From a checkpoint of a small mixture-of-experts model trained on Wikipedia: vocabulary 14864, a sigmoid router.
Below are experts of layer 2 (counted from 0) of a mixture-of-experts language model. Rows are named router (the router's row for the expert), up (a neuron's input weights, with its number) and show model dimensions 224-335. Each number is 128 + 32 x the weight over its row's rms, rounded and kept within 0 to 255.
After each expert's rows: a language model's description of what the expert responds to. This comes from a sample of Wikipedia text that the model never trained on.

# expert 47
router [ 31 160  44  61 135 109  64 198 137 151 190 165 150 186 163  88 199 147 152 167 100  56 113 130 145 149  83 109 144 114 119 112 120 126 134 138 126  77  83 128 129  78 161 127 129 106 150 137 138 115 178 159 119 123 139 128 184 113  88 143 138 129  78 166 148 129  72 128 208 113  52 164  95 195 137 139 127 106 169 111 168 135 173 119 125 109 147 142 105  89 117 113 151 127 131 120  86 166  81 119 187  91 163 167 106 183 167 132 113  83 158 151]
up6 [109 121 152  98 165 144 131  92  54 147 138 113  89 124 158 121 135 127 197 182  94 115  91 169  98 163 166 122  92 102 182  76 160 111 162 135 109 139 174 118 118 111 119 130 170 140 187 162 124 175 142 112 131  95 151 100 141 108 151 125 120  78 133 124 124 161 104 144 131 135  88 160 128 142 100 142 170 183 135  32 143 113 155  96 152 145 123 102 158 167 113 103 103  85 150 144 170 167 167 142 120 111 138  83 114 100  87 108 153 158 140  93]
up7 [ 91 147 119  92 118  85 109 162 171 165 150 103  85 106 144 122 188 145 113  81 155 191 143 126 141  82  79 139 145 150  95 142 162 130 145 244 133  78 106 127 101 149 138  85 153 170 134 179 156 151 161 181 149 129 140  68 184 122 117 144 182 125  69  97 129 113 125 125 168 150  84  81 143 187 137 146 133 120  92 132 104 125 113 187 103 140 149 112 144 128 164 137 146 161  86 124 104 204 112  51 149 109 121 167 135 137 123 136 111 115 209 121]
It responds to: Inner pieces of rare proper names and Latin species names, such as -ant- in atlantica, -io- in Gliozzi, -oven.

# expert 0
router [116 152  92 134 165 180  67 171  96 137 161 148 136 188  86  74 129 172 126 151 100  82 114 151 180 167  96  72 145 118 136  93  99 172 138 154 168 117 136  86 123 114 104 125 104 124 139 105 136 172 136  59 123 152 162 202 127 109 130 138 159 118 140 142  83 171 113  79 137 128 129 106  71 153 142 109 109 178 120 120 134  98 192 121 133 156 220 161 128 124 122 135 106 118 117 125  92  87 121  91 177 124 133 151  53 165 135 106 136 114 166 205]
up6 [136 144 118 166  71 113 107  93 123 144 146 185  71 120 110  91 158 144 141 163 169 142 153 112 158 122 164 164 134 103 152 179 115 134 115 162 113 204 170  95 134  58 160 127 111  68 172  77  99 127 182 169  82  99 128 145 116 120 122 119  93 103 130 147  98 134 104  95 123 114 120 147  96 170 135 147 151 125  97  74 143 133 145 162 121 125 104 104  86 122 137 129 157 186 107 143 109 132 121 125 115 146 223  57 149 127 142  86 126 116 150 152]
up7 [163  88  91 175  91 129 111 130  90 147 171 195 134 111 147 115 145 146 146 122 139 142 157 150 167 131 119 116 185 151 205 121 102 121 165 157 166  98 113 137 151 146 147 155 149  56  90 129 185  96 144  65 143  38  62 129  99 134 107 130 165  72 106 171 175 130 112 140 146 148 122 224  97 137 109 159 124 104 135 121 140 177 152 137 127 108 158  81 140 168 169 115 106 154 136 104 117 150 127 128  98  92 181 151  40 133 121 103 111 112  99 114]
It responds to: Word pieces inside personal and place names, often East Asian or foreign, such as Mar-o, Y-uta, E-un-ice; also dashes.

# expert 48
router [ 63 150  50 159 139 122  33 135 129 136 177 175 148 111 156 151 195 158 145 134 149 115 159 109 128 168 116 109 169 107 137 118 163 167 148 103 123 128 118 120 122  91  90  82 138 148 118 159 160 147 167 106 146 112 190 104 174 133 107 158 106  96  63 180 135 139 100 128  69 158 119 153  67 179 126 160 139  93 166  45 129 117 168 149 181 108 131  98 126  94 156  94 187 136 104 133 116 117 134 117 163 116 111 160 123 189 150 126 118  93 116 148]
up0 [139 102 125 169 116 130 121 147  66 177 136 207  91  94 135  86 145  77 140 136 154 186  93 198 139 176 144 157 138  92 104 144 189 163 108 131 173 150 133  76 180  90 110 149 110 138 154  96 163 111 110  61 107 158 164 113 133 136 102 148 149 145 188 121 128 124 132  62 107  65 140  81 110 159 133  78 153  96 115 151  77 166 127  82 127 160 144 148 113 165  49 161 103 178 148 130 104 156 118 122  99 126 174  63  89 127 140  77  78  93 110 103]
up1 [136 172 129 123 139 118 105 112 141 135 145  82 126 136 180 125 124 114 169 149  91 143 125 135  71 143  60 107  90 157 121 134 126 109 137 128 180  66 204 160 127 114 137 112 222 163 123 201 211 123  99  79 164 166 141  81 180  83  80  77 103 138 128 126 142 118  55 114 117 124 166 121  66 149 112 175 117 175 153 140 117 135 100 132 108 102 137  99 140 100 146 136 104 104 149 104 166 109 101 155 166 141  84  95 104 128 162 172 129 124 156 198]
It responds to: Digits and letters inside model numbers, chemical formulas and codes, such as TX650, SO2ClF, DX21, plus accented letters and subscript braces.

# expert 17
router [ 29 132  70 118 159  93  50 162 128 108 141 139 185 171 107  62 143 175 134 126 103 107 173 158  69  99 151 103 205 122 213  97 145 196 175 169  94 144 112  98 130  73 130 168 142 106  93 119 181 116 127 146 112 143 124 121 127 114 118 117 137 150 141 146  95 137 150  99 128  88 108 147  47 146  94 144 119 131 131  96 164 134 206 142 119 130 208 155 144 134 137 114 191 146 188 143 133 106 132 139  92 113 119 136 100 168 116 128 119 119 169 160]
up6 [ 42 155 123 138 106 143 113  60  65 123 181 129 165 169 153 164 154 190 189 165  97 148 156 149  78 111 130 104 115 157 170  86 150 173 166 131 139 124 116 145 120 137 152 119 133  86 113 144 158  99  95 160 109 153 140  92 134 101 100 160 140 167 113 169 100  90 165  99 105 105  94 126 101 140  83 125 149  67 138  99 145 107 121 107  85 117 163 174 145  82 187 125 129 115 173 176 109 139 144 118  64 114 167 159 100 146  94 133 107 136 126 132]
up7 [162 163 121 170 118 129 120 137 111 163 171 100 124 160 127 139 135  95  73 144 123 137  72 112 137 179 124 136  77 122 101 143  53  71 136  95 111 141  75 126 104 151 194 106  98 130  81  92 154 115 138 110 214 127 119  99 143  84 153 100 187 130 137 126 132 131  88 155 119 140 182  93  82 121 123 168  86 176 128 156  95 147 183  72 144 135 167 105 196 185 129 143 155 118 126 141  83 133 165 149 112 122 153  84  75 145 165 166 122 155 136 135]
It responds to: Pipe separators mid-row in wikitext tables of results, rosters, filmographies and elections, plus semicolons closing list items like ");".

# expert 34
router [ 72 141  84 116 178 154 107 191 145 126 144 176  97 120 170  76 175 172 158 144 104 119  88 132 131 142 130 134 139 105 175 101 147 152 136 113 136 144 143 104 126  71  98  97 155 165 159 144 227 151 197 122 117 151 150 120 165  94 115 140 116 109  79 121 140 144 141 123  98 125 109 115  61 167 119 168 176 152 171  71 149 105 166 127 182  89 148 144 126  49 143 117 127 116 127 100 106 125 155 111 175 151  95 120  98 127 111  85 141 143 144 203]
up0 [114 175 109  97 136 105 113 126  83 136 116 151 168 132  87 101 122 133  83 132 124 151  98  99 128 189 113 157 156  86 108  64 179 107 152 142  69 120  80 108 106 141 103 115  71 126  92 105 160 159  87 162 157 161 152 107  80 110  66 171  92 119 152 147 145 156  98 148  92 200 136 161  71 144 140 163  72 136 129  96 144 177  96 124 158 107 142  99 128  67 133 112 196  97 114 100  83  84  87 118 177 125 158 173 127 148 128 109  97  91 199 110]
up1 [103 101 127 106 109  82 157 131 142 120 120 128 135  84 166  98 183 134  72 109  52 118 104  80 118 115 129 132  78 211 191 128 196 157 205 152  83 134 143 134 138 139 172 130 138 143 105 178  99 137 149 153 157 147  85 176 215  84 152  87  75 111 124 140  39 101 119 150 118 132 102 151 146 129 137  83 124 116 172 123 117 128 111 115 107 100 144 133 146 103  75 114 152 153 157 175 136 106 164 125  78 150  99 102  86 112 198 141 168 108 145  63]
It responds to: Tokens right after T, t or a slash, such as T-Mobile, T–2nd, /A, /s, in tables, result lists and code, plus some word fragments.

# expert 22
router [  3  92 113  78 188 116  27 128 164  94 164 111 159 113 143 118 163 198 154 146  93  78 137 117  76  76  69 104 167 145 115  95 113 176 131 129 120 140  92 107 139 125 139 138 105 116 175 129 190 136 119 120 172 133 129 172 141 105 108 108 127 155 101 134 110 110 145  85 145 134  94 169  95 182 148 158 104 102 115 114 200 146 169 106 103 119 146 112 133 146 134 123 167 105 157 100 139 136 134 139 137  87 147 121 113 149 135 149 136 119 136 174]
up0 [162 171 141 101 148 148 139  95 110  63 144 128 123 107  98 158 175  87 149 140 108 129 143 103 178 122  89 126 192 111 145 104 164 133 156 113  89 107 101  87 149 160  57 147 130 186 115 108 201 125 138 108 132 109 183 140 177 117 205 101 136 114  98 125 100  86 100 146  65 187 124 144 143 179 127  91 187 125 174  76 117 138 122  85 112 123 123 137  89  80 138 130 150 203  81 150 107 149 118 110  90 125 142 148 135 145 146 141 130 128  94 217]
up1 [ 83 150 109  94  92  94 144 103 118 165 146 115 181 130  44 121 177  99 130 143 182 143 102 170 111 109  80 160 173 157 183  69 151 120  82 122  95 147 144 133 134  99 171 182 118 128  84 136 126 126 136 146 105  64  64 173 171  97 142 144 157 132 172 144  72 123 150 136 134 138 109 137  86 126  86 185 128 142  89 151 150  84 103 147 112 114 100 204 143 160 138 140 172 152  97 131 101 165 172  93 155 118  41 141  97 143 128  70 114 164 185 128]
It responds to: Generic words ending proper names of places and institutions, such as County, River, Valley, Street, Creek, University, in Tipton County or Sumida River.

# expert 42
router [ 62 143  38 142 122 134  77 184 143 107 174 175 151 166  45 108 156 114 143 115 127 112 120 119 155 119 131  80 144 187 168  87 140 133 140 127 137 141 113 126 114 114 165 152 103 139  82 148 204 143 120  87 111 108 123 129 140 108 150 137 181 163 149 187 135 107 158  67 117 113  68 151  90 129  74 176  74  83 117 109 163  77 122 128 118 109 122 105 148 183 184 127 151 174 102 116 146 149  99  94 152  79 111  96 103 102  83  80 106 152 147 187]
up6 [ 93 104 100 129 140 150  97 119 154 158  78 115 160 153 118 124 162 144  95  87 153 116  93 123 133 138 165 135 106  83 111 110  94 127 131  72 104 170 128  95 193 140 206 159 123 110 114 118 144 139 109 130 147  68 159 106 134 101 137 124 162 218 158 120 218  85 139  89 146 105 194  85 175 111 139 106 115 112 109  42 137  83 162  91  94 164 142  36 167  97  82 107  76 154 117 126 131 156 112 114 105 106 207 110 140 187 182  84 131  85 117 121]
up7 [130 154 125 123 114  80  69 158  84  97 155 163 152 160 124  86 173 107 110 123 115 105 121 155 148  69 154 178 141 124 156 133 134 155  80  29 154 114  31 126 114  97  99  51 104 150 106 130 133 110 174 102  47 174 144 167 150 153 162  55 101 110  97 129 156 145 133 125 129 190 107  53  93  86 130 134 165 109 127 122  79 149  49  95 106 100 107 161  80 175 126  87 130 113 137 157 104 122 111 155 128 114 133 132 123 104 113 138 169 105 141 197]
It responds to: Main verbs right after a named person or he/she in biographies and reviews, such as announced, went, said, won, became.

# expert 35
router [ 62 139  80 118 157 135  90 141 104  96 175  84 185 152 162  74 149 116 128  87 127  49 144 104 130 120 103  90 105 131 100  97 133 170  93 175 111 103 112 128 130  82 133 158 144 139 152 133 181 155 171 119 140 178 129 104 146 114 126 135  87 113  96 151 124 126 177  83  64 157 157 162  89 161 110 136  80 138  95 128 150 135 177  78 129 100 232 121 108 125 132 148 172  97 176 109 142 134 131 124  86  80 117 129 128 122 130 170 148 156 149 150]
up0 [135 151  89 127 131 109 112  54 125 136 163 142 114 109 178  89 153 105 117  96 150 173 117 104 162  97 133  90 148 111  83 116 139 122  71 142 181  75 100 129 133 162 107 125  61 128 100 137 106 117 137 136 167 108 131 136 150 126 151 112 184 104 140 163 122 153 149  99 119  82 105 145 106 107 156 121 133  81 163  66 153 164 157 122 126 175 186 155 204 130 163 121 124 165 184 203  41 169 123  88  65 148 118 167 148  92  91 153 143 125 125 119]
up1 [ 96 140 104 111 165 169  97  96 121  60 119 106  94 159 127 115 122 125 165 206 188 149 168 134 120 140  88 145 126 129 133 149 127  93 153 165  88  79  36 122 126 198 159 183  96 153 112 184 170 139 149 111 178 112 125  90 184 148 146  99 125 115 111 112 177 106 172 141 107 183  47  98 157 138  65  95 151  44 144  63 180 124 116  89 128  71  96 161 141 146 107 167 138 108 161  89 111 170 150 142  94 136  97 125 142 125 102  86 162 159 118 162]
It responds to: Word-final suffixes like -ible, -ively, -ment, -ions, reflexives like itself, and sentence punctuation in explanatory prose.

# expert 44
router [ 49 126  78 118 116 162  63 127 127 126 200 132 161 178 142 129 161 138  73 162 102 103 118  82 121 148 106  95 157 135 184 101 141 129 164 141 125 130  84  60  81  97 156  70 160  84  97 137 156 145 127 141 125 145 159 126 172  64  94 124 135 127 132 173 149 164 136  76 105 114 152 117  93 206 138 152 111  92 140 136 132 116 147 125 159 140 192 106 114 144 138 117 147 145 156 156  95  88  88 105 157  82 125 161 129 181 124  82 159 163 140 123]
up6 [ 30 132  85 124 150 123 140  84  72 170 113 131 128  90 156  89 228 168 113 149 103 185  91 139 113 135  91 109 164 191 143 139 190 113 113 144 130  97 151 187  59 139  70  89 104  93 163 133  70 118 170 143 102  81  96  94 142  73 147 138 150  99  95 132  96 166 107 156  84 135  93 146 146 106 116 173 140  74 117  80 148 153 123 141 149 138 139 149  79 111 116 124 178 147 167 165 135 114 164  96 111 120 198 154  75 137 171 141 130 133 143  61]
up7 [102 142 149 146  87 196 115 187 105 133 167 147 141 140 162 171 125  98 166 150  81 133 129 120 146 149 142  48 118  64 107 124  89 181 132 134  86 156 105 134 108 103  92 136 159 148 149 128 152 101 119 190  92 158  93 141  83 171 137 114 120 164 133 204 171  97 106 100  90 114 126 109 134 154 143 131 145 163 188 115 106  95 153  69 132 115 118 144 158 118  75  87 162  97 139 150 143 153 105 124 113  78 181 158 100 118  69 121  91 102 148  60]
It responds to: Final vowel or syllable pieces of foreign personal and place names, such as Palomin-o, Angel-o, Dumuz-i, Cal-o-ocan.

# expert 20
router [ 53  98 127 100 145 138  92 168 116 160 162 139 157 175 150  65 177 169 100 109  83  68 144  80 112 104 147 135 136 164 126 153 156 180 158 117 124 116 111 117 136  52 129 159 128 106 149 178 156 194 169 129 105 148 158 109 146 114 115 149  97 113 120 164 138 136 153  71 168 115 142 132  77 172  79 161 130 140 100  70 146 136 152 131 129  97 137 156 146  93 188  80 184  88  89 120 132 184  81 138 147  89 111 108 108 160 112 107 113 106 162 168]
up0 [111 166 169 141 146 165 121 161 107 111 124 102 116 141 121 146 131 127 147 159 152  85 100  96 144  74 138 126 191 168 132 118 143 121 210 133 110 117 112  92 126  63  88 162 120 136 149 183 156 153 131  65  85 110  99 109 162 133 136 110 122 126  89 139 107 124 100 103 115 125 186 128 100  61  62  93 184 148  96  88 115 130 108 149 112  75 109  75 140 137 189 116 122  99  97 129 171 111 194  96  92 112 114 147 169  79 108  77 139 104 122 135]
up1 [ 81 121  71  88  96 100  88 104 151 110  72 154 162 161  72 103  99 133 105 169  71  82  61 135 156 103 134 121 167 162  89  95 126 179 103 158 146 147 101 132  86  73  74 143 126 111 134  83 150 151 150 129 135 130 145 210 106 137 100 107 124 121 142 109 122 168 129 108 205 117  68 157 130 168 138  61 100  54 144 148 145 154 155 119 157 145 124 159  94 194 222 127 126 180 100 161 105 145 112 135  86 105 135 123 150 119 121 158 186 115 100 150]
It responds to: Word pieces inside a longer word, often right after a first consonant, such as expl-an-ation, d-ow-ngraded, Spl-it.

# expert 29
router [ 67 130  57 142 102 164  46 121  97 118 209  98 157 179 130  60 133 186 140 131  92 130 169  72 115 104  98 128 122 179 107 130 137 152 114 135 154 144 119 128 104 105 126 126  99 113 115 152 189 168 144 102 111 127 181 123 124 116 116 141 142 123 110 181 160 122 119  92 112 122 121 166 104 154 106 128  69 136 123 126 161 131 162 116 148  89 175 126 156  81 137 110 187 109 172 112  97 186 125 134 152  86 154 132 133 186  96 125 149 118 209 156]
up0 [146 173 108 113 133 163 136 116 130 117 152 144 166 151 144 185 120 183 121 115 190 129 135 161 108 111 156  92  99 129 181 110 120 153 125 191  66 101 134 156  83 136 134  86  47  81 114 147 129 123 113 130 142 201 109 139 116  89  82 123 151 139 141 205  87 130 112 165 115  99 131 109 125 159 136 105 156 112 123 119 163 158 131  94  96 111 100  58 157 117 172 120 129  54 157 130  67 109 184 111 123 115 179 112 110 137 128 102 169 137 135 113]
up1 [135 198 108 145 103 149 115 111 144 167  87 160 141  70 121 104  97  90 112 116 184 120 115 147  74 146 198 114 108 128 121 128 111 195 134 108 128 132 162 114 113 144  95  74  84  84  97 107 189 175 112 148  65 184 128 144 137  99 113  98 134 154 159 131 152 188  73 117 168 150 140  93  91 119 143 107 140 203 175 134 110 162 127 135  33 109 117 136 106 107  99 147 139 117 141 142 129  71 130  82 177 145 124 156 121 132 128 115 129  88 157 171]
It responds to: A lone space token, usually after a table pipe or comma, right before a number such as a year or score.

# expert 8
router [ 91 111  46 109 106 161  78 177 145 115 154  70 141 178 121  67 156 183 133 117 155  97  98 102 137 114  87 122 179 159 141  84 126 152  85 153 101 139 110 117 101  73 134 198 131 109 140 101 155 192 126 149  85 141 131 110 163 130 111 179 112 156  93 185  76 149 119  87 128  98 149  91  85 164 163 124 119  93 145 153 174  99 163 101  93 106 167  89  75 124 121 219 129 109 191 131 131 126 120  82 112 124 164 177  78 132  82 125 168 116 207 138]
up0 [138 170  94 108 139 155  97 186 163  85 150 129 111 148 141 125 154 140 161 169 110 124 151 173 123 111 140 160 125 104 122 138 131 138 148  99 100 177 158 137 127 113 154 108 109  87 107 120 239 135 117 131 118 136 101 114 146 134 173  37 121  70 189 192 113 115 109 118 128  85  59 141 129 116 171 133 177 141 115 122 180  99 135  94 121 125  83 137 111  86  66 141 129 101 148 151 101 113 139 141 144  98 157 154 145 150 110 138 100 120 154 134]
up1 [129 113 113 138 156 161 139 145 147 106 102 143 128 118 119 147  79  86 118 121 106 149 112 107  82 160 121 128 130 148  92 134 123 147 141 130  83 210 146 159  77 103 165  81 141 108 163 126 138 136 119 106 165 174 166 156 140  92 182 151 155 155 105 146 204 155 124 125 172 105  93 166 127 106 171 141 146 175 158 122 138 130 134 153 115 168 169 142  84 135 106 158 110 173 141  92 134 115 125 129 112 188 117 152 134  63 119 125 133 130 144  88]
It responds to: First word of a new sentence or paragraph, usually The, He, She, It, In or During, often right after a period or heading.

# expert 30
router [ 44  95 139 105 111  99 103 120 145 143 160 119 158 116 176  79 154 215 135 155  87 112 137 145  85 143  69 110 117 151 138 152 114 118 161 120 122 168 148 142  94  79 142 140 143 125 101 138 200 167  89 129 124  85 164 157 140 126  79 152 126 118  84 152 107 128 126 134 147 153 170  93  62 144 114 150 144 142 131 135 155 126 113 117 147 120 171  96  75 105 111 134 149  95 156 112 120 177 158 138 125  87 137 163  66  78 124 132 154 125 190 169]
up6 [160 145 108 181 115 114 145 171 159  63 131  74 140 161 112  74 122 136 190  95 166 126 125 116 142 115 127 142 165 135 174 101 146 106  74 119 153 120 110  72 168 149 114 112 162 160 132 125 141 131 127 177 133 183 160 130 148 182 177 168  96  96 139 142 159 133 117 119 132 149 162 154  70 162 127 137 160 124 149 190 148 151 145 169 176 138 154 119 131 184 102 149 123  99  99 143 162 177  99  90 161 205 138 129  86 116 118 125 199 126 141 111]
up7 [114 122 132  56  82 128 107 133 130 152 166  93 158 180  65  68 185 146 156  89 158  55 106 107 143  89  80 123  80 158 138 158 163 131 113 106 167  85 143 121 126 139  89 153 139 157 124 164  99 126 133 127 155 121 149 153 149 175 133 175  95  99  99 105  71 172 182 127 167 105 149 164 159 164  99 159 122 149 104 136 168 178 123 143 163 139 233 171 166 108  92 121  85 107 129 126 150 171 120 127 122 142 109 147 165 139 159 144 123 160  92 111]
It responds to: The word of after variety, series, number or battles, plus about, than and with, and pipes in sports stat tables.

# expert 6
router [ 71 127  61 159 178 138  73 115 120  84 196 170 132 175 150 102 133  92  94 114 160 132 134 149  82 142  83 122 134 165 121 150 127 118 143 153 117 143 111 142 158 117 152 153 146 119 134 174 172 186 118  85 129 116 108  97 108 135 148 112 167 115 110 150 157  75 166  81  66 133 129 109 110 117  89 133  78  84 122 122 148  92 114 108 105  68 180 119 151 145 151 118 139 130 148 113 144 141 108 124 101  86 124  73  79  99 139 136 150 124 159 141]
up0 [130 118 159 140 116 158 111 124 183  85 130 106 138  87  30 162 158 167 111 118 153 124 106 166 130  54  93 148 103 146 141 141 137 146 132 167 179 120 145 155 129 150 166 145  94 198 168 109 112 167 113 170  65 107 116 138 137  99 133 165 156 129 150 114 132 133  89 103 184 110 183  40 108 114 130 109  94 119  88 123 183  30 124 178 128 131 128  97 109 146 170 218  23 179 202 108 161 173 165  99  85  95 136 100 118 166 101 156 117 104 152 191]
up1 [ 97 103  89 125 211 124  94  97 130 152 151 132  98 190  70 144 159 148  93  76  83 135  97  98 137  82 127 119 120 175 155 115 150 100 124 157 169  38 161 160  81 122  88  90 178  60 130 114 124  94 174 160 129 127 128 177 149 138  87  83 173 133 178 115 104 175 105 154  94 119 151  61 116 162 161 131  85 134  91 150 141  99 114 159 142 117 148 118 113 152 124  92 128 132 169 100 119 159 102 200 134 105 131  75 147 104 145  55 158 129 102 141]
It responds to: Nouns and verbs in sports-season and competition text, such as Cup, season, touchdown run, Award, and section-heading ends and table-row breaks.

# expert 38
router [ 95 175  83 168 136 114  92 205 174 157 140 131 198 159 151 117 110 194 115 106 137  91 101 102 124 117 159 102 123 119 103  88 122 153 110 156 158 143 108 124 124  85 132 105 113 145 130 129 181 187 156  83  90 185 121 108 133 141  99 168 151  85 129 128 127 144 116 129 111 109 141  85  76 163 161 118  53  98 132 118 156 163 175 128 153 101 152 145 138 134 148 127 175 135 125 119 121  97 147 131 159  81 155 142 134 154 175 140 148 116 151 152]
up0 [115 125 176 127 157  98 123 141 118  67 128 150 156 152  51  94 117  93 175  98 107 116 143 120 136 111 172 135 130 163 122 127  82 161 144 126 145 205 131  84 113  72 165 154  91 176 106 138  95 135  90 117 147  96  93 127 163 163 124 134 107 153  75 142 176 118 121 150  84 139 177 103  99  94 109 137  72 151 126 144 124 116  72  93 153 160 185 129 120 113 122  85 119 185 117  99 142 139  89 117 146 145 120 162 127  88 132 151 154  24 120 137]
up1 [109 126 131 156 133 131 123 130 160 182 133 165 196 157 143 117 100 165  84 139 138 146  91 154 176 138 129  94 164 171 130 111 154  85 133 161  64 108 124 100 109  88 167 116 134 137 111 150 143 135  95  77 114 156 131 113 113 165 138 138 161 106 175 138 127 156  77 107 139 118 149 127  77 110 151 175 149 125 109  90 154 143 137 133 102 134 113 154 160 103  87 145 107  84 154 164 101 112 125 143 105   7 163 167 122 169 194 101 176 103 130 171]
It responds to: Periods, paragraph breaks and == heading markers, plus section words like Personal and Species that begin a new section.

# expert 18
router [ 53 152  51 129 174  63  55 129 152 164 172 153 124 122 106  52 158 191 133  71 163 164 157 117 155 104 104  63 145 123 124  91 128 175 154 117 128 141  87 110 128  40 109 119  87 124  97 159 124 200 192 132 135  96 154 129 185 120 160 126 113 111 140 186  51 126 116  95 128 161 108 107  85 199 141 143  96 143 152  90 179 135 193 119 113 136 154 150 129  97 137 152 122 103 150 116  99 122 138 123 153 131 112 147 108 132 112 129 134 123 204 119]
up1 [119 106 141 147 111 146  97 138 113 125  66 146 174  75 138  90 131 151 124 129 114 144 140 135 133 133 120 111 122 170 141 102 102 167 127 202 113  72  87  96  94  85 105 121 123 173 141 189 129 198 148 123 161  69 156  93  87 108 101 124 172 146 113 152  97 104  83 163  88 144 123 131  95 104 119  99  95 147 125 145 168 163 132 146 138  82 130 163  90 137 119 161 120 153 101 103 130 174 158  64 126 124 130 103 132 116  36  89 113 141 160 103]
up2 [145 111 144 134  95 147  97 150  97 157  85 135 134 170 162 106 119 109 115 100 186  96 122 140 167  89 187 143 169  79 143 126 104  54 108 164 156  46 124 167  38 161 101 122 137 152 148 187 148 166 141 147  99  68 135 105 158 122 124 123 212  57 163 162 136 122  87 107  96 101  70 182  94 129  75 136 141 137 161 110  90 128 147 192 183 136 162 134 131 141 165 170 127  71 109 155 135 203 133  98  99 166  94 164 125 167 130  88 135 129 121 150]
It responds to: The digit 1 starting a four-digit year after "and" or "between", plus word pieces after an initial h or H, like h-ated, H-ear.